{
  "d_expert": 32,
  "normalize_top_k": false,
  "balance_bias": false,
  "n_groups": 4,
  "groups_per_token": 3,
  "vocab_size": 4810,
  "norm_eps": 1e-05,
  "optimizer": "soap_variant",
  "lr": 0.00419,
  "train_tokens": 440200000,
  "steps": 7177,
  "dataset": "wikipedia_en"
}
Below are experts of layer 7 (counted from 0) of a mixture-of-experts language model. Rows are named router (the router's row for the expert) and show model dimensions 0-159. Each number is 128 + 24 x the weight over its row's rms, rounded and kept within 0 to 255. Numbers have three digits each.
After each expert's rows: a language model's description of what the expert responds to; "gets" lists some tokens that make up at least twice as much of what it gets as of all text. This comes from a sample of Wikipedia text that the model never trained on. Tokens count by the router's weight.

# expert 26
router:164141091126119117114106132133139130098158133111146123155091143147132111154136106160155140126157116149147171105133083131104111097140116113090149155096113171113149098158101159137164153103149115157101101144153139149133115159118118098124155108099119099097089092148109163107145116100104145149109145098145169098113105100138126143152132105100143156082099106157161172115172106145170140105102137139154169109166155088103122102122134162121116125151117150155136088147150155093114111100156126
Description: Odd first pieces of unusual proper names and abbreviations, often after a number or period, such as Ad-elaide, Ass-mann, Sy-ria, C-allens.
gets: " ", " Ad", " Em", " Ag", " Pat", " Ch"

# expert 47
router:157120141140117122089108137135124133095136135113126125155094155162122107152137105130151126141156120170137171118113107118112080084141123103098134141099108155097155111164108149138160146105148109170107106138169143147153114152100128098099156110116117121111108083151125152106148137100111146159130121094143158105120115096152124144150169100086138160090098111151152171119147111146191152106100129118141174105152155104101131102107140167091099122150105161158146093138138143099096115089147117
Description: Final pieces of abstract nouns and names, such as -ation, -ization, Corrupt-ion, Pedagog-y, offic-er, plus closing quotes, parentheses and brackets.
gets: "\"", ")", "ation", "s", "a", "ion"

# expert 24
router:157091097144130126161121119146123152117121137123201138143133144137135120144131087112139120106138087124140156128104109104093123114157130146121142159100096122065139125144112131148151136111166115166117103126125101129141098133118132094111157137101115120122113106167114152098142102104098148133130155114133182088145127109173094194136132123118170145110089144188127154140113093147198132109131128128163130097140144130073126113131125133160078103127098138144152103147154144107123133110140165
Description: Core verbs like was, is, had, were, and ordinals or superlatives like first, last, highest, often just after the subject.
gets: " was", " first", " is", " had", " were", " has"

# expert 63
router:164129098158145134126107153131121145093149136106163143156106151152157107155125098131155123122154118159127180100146085115088101106119117123102143153097095144107164121141095145140163155101167101140102103132153121152137097149115118097117161096111116105115098088151119165108142136101117153156120141098154166106123110108119103146158142110119142150094104108156151163120152101133178143111117131107146166096164166109075129095120141160119102092157109153163139102143123160096129124092143117
Description: Forms of be and have as main or auxiliary verbs, such as was, is, had been, to be, It is.
gets: " was", " is", " were", " are", " had", " be"

# expert 52
router:169144096155162125131111104124133114115148160111139095146087126144146104159135102133143133146153116146140154100160095129113128103134114124095153132106132122109135060155119142122188162106148133143127111121152145158123125143115116098086159125064120099099111104142119170084133140100123129150131156110152148108113101113139100138156154109096143149121097113141164155134172102161166140113120153162135157077175145124073096103125117151108116126168141139136157081123140146107129113089138134
Description: Spaces, commas, colons and month names before numbers in dates, times and scores, such as November 21 1954, August 30 6:00.
gets: " ", " | ", ", ", "1", "2", ": "

# expert 10
router:148151093145137087138100160117108175105157139127165135134118137142131132141145112139152161109138130122138161112162114095126117106113110137129141109108121130113136125137101150142161124105140083166121107161158105156146131140088122126101154106110102074075092110137120149126150154103103165161090171096154126093120119119155111128165133101137126162111074109153148114129159085155132143112131095090148151118126178135084095087129178139086120186139136144123135104127138146146138125090148136
Description: Opening parentheses and table pipes before numbers, mostly unit conversions in infobox and climate tables, such as 70.8 (2.79), 679 ft (207 m).
gets: " (", " | ", "\n", "; ", "\" (", "| "

# expert 29
router:197139137112157097137067132109089162077134146134132136172105134136098114144120116102135169133155107149129164119141112110123117117112143117133128181126129128095145113122125132124149118095157111181137121175148118161156107141121139098130136134129127098068112112124109185108135105123113155174138161122128136065113107116155120159125135126090196139126133126146173124110128099172120135082124103118162116114154131103133094096111140144089112109150129136142114086127144139118124130127151148
Description: Newlines after sentences, list items or table rows, and the == or === markers that open section headings.
gets: "\n", "\n\n", "==", "===", " =", " ==="

# expert 15
router:157156113120110124160109171119126131117142168110153127160101135148170119151132113127150165127149125164139135102129098119107105103175124088086142143113120143113162074150093139117159170106150148145110107152167127139169109151107103072124170113114101100101092090157131154119135125093124173142123132105169154093118106096127127152164137096081124147106110102151156173117172101139138143120111120146136146080144168096097123096116131132139108114165135127131139116125135158100105122117134120
Description: Opening letter or letters of a word split into pieces, often after an article, such as d-iamond, d-irection, D-übendorf, V-ishwaroop.
gets: " d", " D", " b", " c", " B", " f"

# expert 41
router:165139097123117124100097135143130142103149158100147136162090151156136109152144102129153141124164130159148174100121097137094102091111108107090150147102108138108171099153104163151159147102160117161107100133161125145128127147114121104105170137093104133100100085155127166118141116094097141155103130101145168097121105108142115140156143117089140155095102107155148172113142114141155149102110133121149152106154156120075116102113140167123102101147114162155148095153140142107131104091149129
Description: Trailing digits of years and figures in tables and lists, such as 2-011, 19-23, 556,23-3, plus endings like Al-one, term, month.
gets: "9", "010", "4", "3", " term", "015"

# expert 56
router:160134089119117125130105183097144146110144142110147130151089150152134109156137114151153133114151131146153140103106079125097094112163130103111148125108111133107154092163105142131168157099136135159098100152164120138145082154105113093128155123107109122091095097160114166107141122107116177148094149098154162103130097107144111154163126109100142154105111095148147153079159121141140145100116118163146124119144183106091111106128143151152119130153116154134168107126141170104091113100145113
Description: One- or two-letter lowercase starts of common words after articles or adjectives, such as c in cyclone and card, st in storm.
gets: " c", " b", " f", " p", " s", " t"

# expert 14
router:159137155156156110145104111151132149116129138103148094137103153184117148143161111119130136117176080135138106123095111129125063115148100084138131156120125134077130103122121135174133135105120128153135115161143126163135083126117144144076156116123105126118100089145084174140165122125075140168118151111118133115133115077123103159134118124138148150122116112123127129077133114180157157122117128173156120078156121137123153121127133139148105122124095165169145115154155122077135134130158116
Description: Labels and headers in infoboxes, lists and tables that come before a colon or |, such as Playing career, Matches played, Seating, Year.
gets: "ing", " |", "-", "ation", "==", "areer"

# expert 59
router:171144092127135106121112109126129133089159150101154136150082148154126110170141101138156150090151115154141167118097080118095098105135120122088146150103104145106158101160104155145157144103161113157107101134168124152141093151117135092100166115105103127107105097138106163103158127097100142152116140106156161104128094121145116151147150119098143160102091102154142171120145089142170146115107156130142132109155158109099128100115142163116117118156099153163150097145139157102103114105140127
Description: Cells in stats tables, including pipes with dashes, zeros, player positions like MF, and team or car names, plus occasional words like public, red.
gets: "0", " |  |", " form", " Br", " |  | ", " He"

# expert 46
router:156109126130144135126110112138148157115137135135134148137123141150130128165121118145146158103145106125144114108127114108063144122111126128124160135121130130075157090151124130161184150107169117197130114114112108131115088126122109122148144135113126114133089078173100151069132126114133127123125168107164128058127116113135105118139143105128164153130131128145137178113152073123173144088138157130173124128144136074127115130108168166104087107174137140155121108133148123119121099102165128
Description: Words that open clauses in prose, such as that, which, who, when, if, but, however, and sentence-initial The.
gets: " that", " which", " the", " The", ", the", ", which"

# expert 60
router:137143087148142114151109125143103159109151092113109133160129129133173100153154130136162149130135107135162126085130125157096108111115142088129139157102059126108152104170110136139136155101144136132095089155184091152135111138118080121151115121107134131105090106179126133123153087117112154131128105105148166106127097117163124177155159074112158143120084131160125141114136106109166148101141090152136111114122160111138115119102154134157121138123104166138174132138176143103145118119135134
Description: Single letters or short opening pieces of ordinary words, especially h, m, w, after a space or hyphen, e.g. h-ospital, hu-ge.
gets: " h", " m", " w", "h", "e", "H"

# expert 22
router:170130096147116127102104135137134142094147148116144121159084159149122119168136102126155145110162112159144151109122081115099104101128128118100145162099116146113157097142103159141157158100170108164092098136173143150132103153104123088113163113103107121098096091154095163100150125093099152149109148110142169108118107102128112151148140108093140156112109094161155157142145099132154143110102159132139152091152154107094121102104147162114104135150106167153146096142140155106127115098153132
Description: Line breaks, commas, pipes and "and" separating entries in tables, lists and name-plus-role lines, such as Produc|er,| Hous|ing and|.
gets: "\n", ",", "|", " and", " | ", "er,"

# expert 53
router:142095151131105125096125163126126115104140141112161106140108137194122132156141139150149137119151131162158161108121133146082113103134085112120145094096107153081166132149129151110155137115134129165131100154170136139134111165071156115109134107116084117121084115141105142098140088117134133150103157095151190106117098092159120134128145126131166126118107105145121160133113121140133169110116160121110133123141151106132099110092124182129106174116082174165151136142117113122104085128136105
Description: Word endings in technical or scientific prose, especially -ic, -al, -us, -ible, as in genom-ic, stratospher-ic, parvul-us, -idae.
gets: "ic", "es", "us", "al", "y", "er"

# expert 32
router:165142095139125127104115136133136137097156140107150123156088149150125123170141099129152136106157105162141155096138072125096102096150113118093144145092111150113157098159110157129169145103161101158092107140160121156133103144104136075119172119118114116104106106141123162097147119101103157152117146099148174099109097100131111153152148111086140156111101105155149156107140109141158155106118154133128148096162158095092128097119145154125106144156108151161145092144147153102132111093143142
Description: Mixed set of section-heading == marks, capitalized first-name starts in soap-opera plots such as Tr-acy, plus stray hyphens and semicolons.
gets: "==", " ==", " He", " he", " dr", " Tr"

# expert 27
router:150103090146167134140096108113116124111179183094145127158097165146147110122148107176137156119152118153127152077136144107115131111140111122109147125125120109125118074143098155108142142116148154137121110118170149150143130147104130119126114150124123097139129109139115139121132115106126169160125151127149161115126082110162098119144147131095179150115069144151125122114132109127126133126124139132162139128142178086066130064084144138109110136150083170125151087133152165096133091109154128
Description: Hyphens and en dashes in compounds, scores, ranges and codes, such as 2-on-1, room-to-room, UTC-6, 0–1.
gets: "-", "–", " | ", " ", "/", ", "

# expert 40
router:163163085170138147105109121107101135092137130105158119150093146159158118155126099133148134131148120142128201107131107108091089091122136120125135142096133141116163091147109145123170150104145112152124099117164130150128130157120121103098161114112110116098090103157121167092144148114097158153113150104129155111136112106139105155147137108106133155102114098145154141133156070153129143114116159140125122115173165123060115089129137148125112123153098169161168103135145142091136117102126112
Description: Word pieces after a prefix, such as ass, res, acc, dec, sub, plus spaces and pipes in results tables, such as Top goalscorer.
gets: " ", " | ", " s", " re", " res", " comp"

# expert 62
router:151164136128103127140116133125111118100137201125139135139130123156129117135178095105137141157188136134139139068129121118097129075132127091070130113121117133119139094149103159122142191111175120134141111164118114150121129148125131104124163124096105131116124093173141157134164104108100129152117131123148149087132102117115118155133124124095136142123072086150150144128150126190152148109093115116117160101133150094119106075102162142140122143159096153156134101160133138112129116106141122
Description: Capital letters within acronyms, codes and initials, such as NATO, USA, BEXCO, M.F. Newman, chemical formula letters.
gets: "A", "E", " A", "C", "T", "R"

# expert 34
router:165110102130119135093104110142122142094152160112143117160088141156132121167145104132152138114159122145141158095119081144093106107127117107102135149101103136111165099152099161132175159101155114155108104129156112147136102153098139092134168125095108111100096098144114161121154116101094141157132138093144169097120097118135111146147143095085142156120094102152161167111159096137163152115105142139139153113149163109110133112111154172129104119150116167153150084151123157105121109088147143
Description: Digits inside long numbers in vote and prize tables, number words such as million, four, three, and the ation of Elevation.
gets: "7", "3", "8", "9", "0", "000"

# expert 6
router:162123085137119126101103154121142139094139146108153119151093140153138115156123105121145131127162118157130177105125088120099102105127124116091153141098109158106164099165098158141163143102152117155092108134137130158137104149110149083118167108090114129108099090157108164097151108103106157155122152102146163104114103098133113136144150109082146165105113107147153163129156093142180140109105143135130145105161161110097137096117147169113109122160097157156149095135126154096118120100146144
Description: Nouns and word pieces in organization and role names, such as Committee, Commission, Profess, coach, plus line breaks and cells in lists and tables.
gets: "\n", "N/", " name", " season", " Committee", " form"

# expert 1
router:144138096140141098117116157108125137114139193119136156165135132132141109136154105144140171107154122130126134101093143131107093117129127125123143133102113131119134087157112143141179132114141120155107116130132135170118152134096105076130141102139117091099116117142147155106138131105077174145078151090145139072091120119173093153134172098096148186095082130172131138121165098168145136103122104106125179112135160122115105115099156145098127134141137138120137098131147127121131139103152172
Description: Opening quotation marks and parentheses before titles, quoted praise or birth details, e.g. called it ", singles chronology | ", (born.
gets: " \"", " (", " | \"", ", \"", "\" (", " '"

# expert 21
router:169136094132120121097112143141129129090154155108139138155089147149125107167140099120154144124161116160136168115117086121099103092150123113092147158107115142105154111144095159126167148101159108165098098132158117151139110153107117104107160107103108124101099104154115164105155116095118145157117141104163171112116100102149121141149146098102133157093100092157147155119159084139157146109110151133138161099157161098087134088120150155118097139146109152161141092156135149097129113096140130
Description: Year pieces after 2 or 1, such as 2-012 and 2-021, plus words in institution names like County, Primary School, census.
gets: "2", " County", "013", " School", "011", " group"

# expert 12
router:134164113127140121137116125147109154125119110080133108138092161135102120129155112112154128123121074116178141113069109150100096116161118132127148141124127120104138138128113150183136139104142109120103112140105153129135152148095132082109145117115119078120128138155120126138131137081119167145118127122145129104083109097165101159144143109116143138155134131168177118121142140133141151100092185170177150110167156144136169099114135159161087126124112120161162108152145146104092092094178130
Description: Word pieces in the middle of ordinary words, often after an opening fragment, e.g. br-ut-al, foc-us, renown-ed, p-ed-estal.
gets: "it", "ed", "ut", "ir", "end", "un"

# expert 54
router:173141072155130128104109137141135145093156144122148128159093142142146104156133096109144139115151115144140159104138085141098114104165118123093148158087099149110156118147092151137168143100164109161109096151186126152156119140116125107127172133102115106109108089145122159107150136095116146158126141103155165100122097100134117137154127105083143155105106110155148154117146087136170144119102125139135145090153165102095116100109146156128107113164105148146153092143141157094121114090135107
Description: Cell separators after percentages, in before years, line breaks in lists, and opening pieces like gr, Sc, comp.
gets: "\n", " in ", "2", " comp", " sc", " gr"

# expert 23
router:166140098137114130107111151133132142083145149114136141167088141142138109165146091140150145105160124157130145102119102125102121107130118114104147160090106149110160097151099159137173147103153118163108096137161115156126094154111130088108168129086108116100097094146117163101148122091095151156116145100159177102126097109133115146153144107102139151094103106159160165131148106134166137114104155135146160093155160107096117093114149166117103130155118147150147089153117155108121116099143120
Description: Table pipes, leading digits of years and numbers, non-Latin script bytes (Arabic, Thai, Chinese), and given names like George within name lists.
gets: " |", "1", "\n", " M", "8", " George"

# expert 48
router:145098149141132138122120151177151134108165098095127089140127160166134117143134120116151129104143107132172145129109118131082140119136125138117142120099098140061142128157095131151135168108144120195131113112126123142142110158105135082113148111151102127130108072158096152082125098102132125139111131112172155096104124115131086136141130138153150141147100085189148126122106124146169149106099127127152143115175133093078132117094161153093117154125127145153146131124144111122073122119161112
Description: Adverb and verb suffixes like -ly, -ically, -ing, -ed, and linking words like also, than, while, including.
gets: "ly", "ing", "ed", "ated", " also", "ely"

# expert 57
router:156126123137138134093099114138118156072144120116142134153099165148120110159152103122146135090152111163139142115156096099110115098130110124085145151099088179114144086151112150123177148104163102161099105134166146158154119162111128108121149107131108112106090095132115164120149141099107144152120144102146166115087105113141117134155143120131147159099096092155153161143121104163152146113095149132144142116153149093101128087111150157094120138149095157151149077120133139119092128099160133
Description: Closing parentheses after ages and dates in biography infoboxes, such as (age 58), plus commas, colons and ampersands in lists.
gets: ")", ",", " |", "\"", "\n", "),"

# expert 28
router:157139085145126116109108148128144138101147154109151129151090148159135100163138101113145152109156111163147166113135087117101106100136118120084153151101089148111166101152101156130168153098167098154098103133164137147130104154112133111127153113108107115110100094159129162107155126097104157157116132093145172104128096122133122141155152112086147149102106085161148167129139105111167150109105143142151152100147161103093115103118146166110096123144113151145151098153139150094106121096142149
Description: Short words and pieces in non-English names and titles, such as Spanish or Portuguese de, y, no, plus pieces of Polish or Thai text.
gets: " de", " y", " do", " me", " there", " w"

# expert 37
router:155155090118172091172096122097110149130155150133134119143111118126122122151158126116163140144147074120151143094145102127108131119153119107084165138105103142077137070127116133124144153105129093161120104187133127171129127148110141100148160137108126129094125101151121149109151117096080154139109129104151131101114095111137092172146145114114149154129130080133154143120137101126146141101133177130176125098117135130126128106100168140117120151135140140149139115122164122082111115140192176
Description: First token after line breaks: section headings like ==See also==, list items, new paragraphs, e.g. N-otes, In, An-yone.
gets: "\n\n", "M", "S", "N", "P", "-"

# expert 55
router:161153082147121125101104098121141135100144133102165106151103152154131101163135099117147151114161106154143157110153083098098101111124135120087147140088100151111155108159114167129162136105170102161092102167158141149143121143093138102101157122105106120099100095147116161124140136098123147147124152110150154116127102091157114128167135115096140165110125092154162158106139120131162136107107162163136121096144166092098127117095145156094105117143107151151148084128144159105133125104141147
Description: The word in and its prefix uses, plus during, at, for, e.g. in 2004, in-scription, in-tense, In.
gets: " in", " In", " in ", "In", " for", " at"

# expert 2
router:128088128106152098117118126100102129137162163097174151153114140161107103133125097193171133131141112136165137125083135090095075123116135105119131129111119142128123129181117141171122139098137142127126106120126089155176127126128057128124143114090108126117141115143145141145158074107117136154085131105156136111106098091131121173156127126134131140083142128173131169106122142149101149105095128155099129137171146124132137107107160142154100135125116140142178134151131132106142083120138164
Description: Short consonant-vowel pieces inside longer words, often after an initial letter, such as ag in collagraphy, ig in Geiger, enth in Parenthood.
gets: "ag", "ig", "n", "b", "g", "av"

# expert 19
router:135146110143105116164105144105141134097148147124117112188092121148152114152168109141145140152163131148129134101117126115111099091151148080102143145110136153134132055146086147131160157110148141144114084137182159144124085140114097107138172103086125121097111115149118159112158147108078194142102126110158129111109097115110120144143125124118146167111122109157161172102153102148147136090099116152145149104141157111099167102112139133111107130152112134124149097148117156112132135113135115
Description: Single capital letters starting a capitalized word inside titles and names, e.g. Good M-orning, My L-ittle, Lieutenant G-overnor.
gets: " M", " L", " K", " F", " N", " S"

# expert 45
router:178146131104166107082121131127143137072150154123131111136136120138121129171144133162141119120157100161175171103104126108079133114117094114133202142120126132117146087132113148157122145111139140149110129122139095174139120136120107119154137100131105125061097093123140137086161118120138133156112127121144139115091126111136120136150164125076166132134089088167135153128108108117136137087132108133150149118125142087120136135069188128137103128123131135113116079120169131133125131095132166
Description: Periods and word-plus-period pieces ending sentences, before a new line or The, He, such as release., Recyclers., below.
gets: ".", " and", "s.", ").", ", and", ","

# expert 7
router:161134097131121109124115105125125133100134167122141156159112144139119124151141108120142163123152121163139126100165120110104123115153122115110151146097112122103135084171111149113168155111181151170134081123167109159116138130110105128136159128097096100097073095149131159081150099094069154136140141108160162095138108116128089141133184128091142153115116119167138140129138129166146125113094168117146157100137155115120105111119133142099099117160115174139144095181115146115129110122133098
Description: Articles, possessive 's and possessive pronouns opening noun phrases in prose, e.g. an, a, The, Schemel's, its, his.
gets: " a", "'s", " an", " A", " The", " An"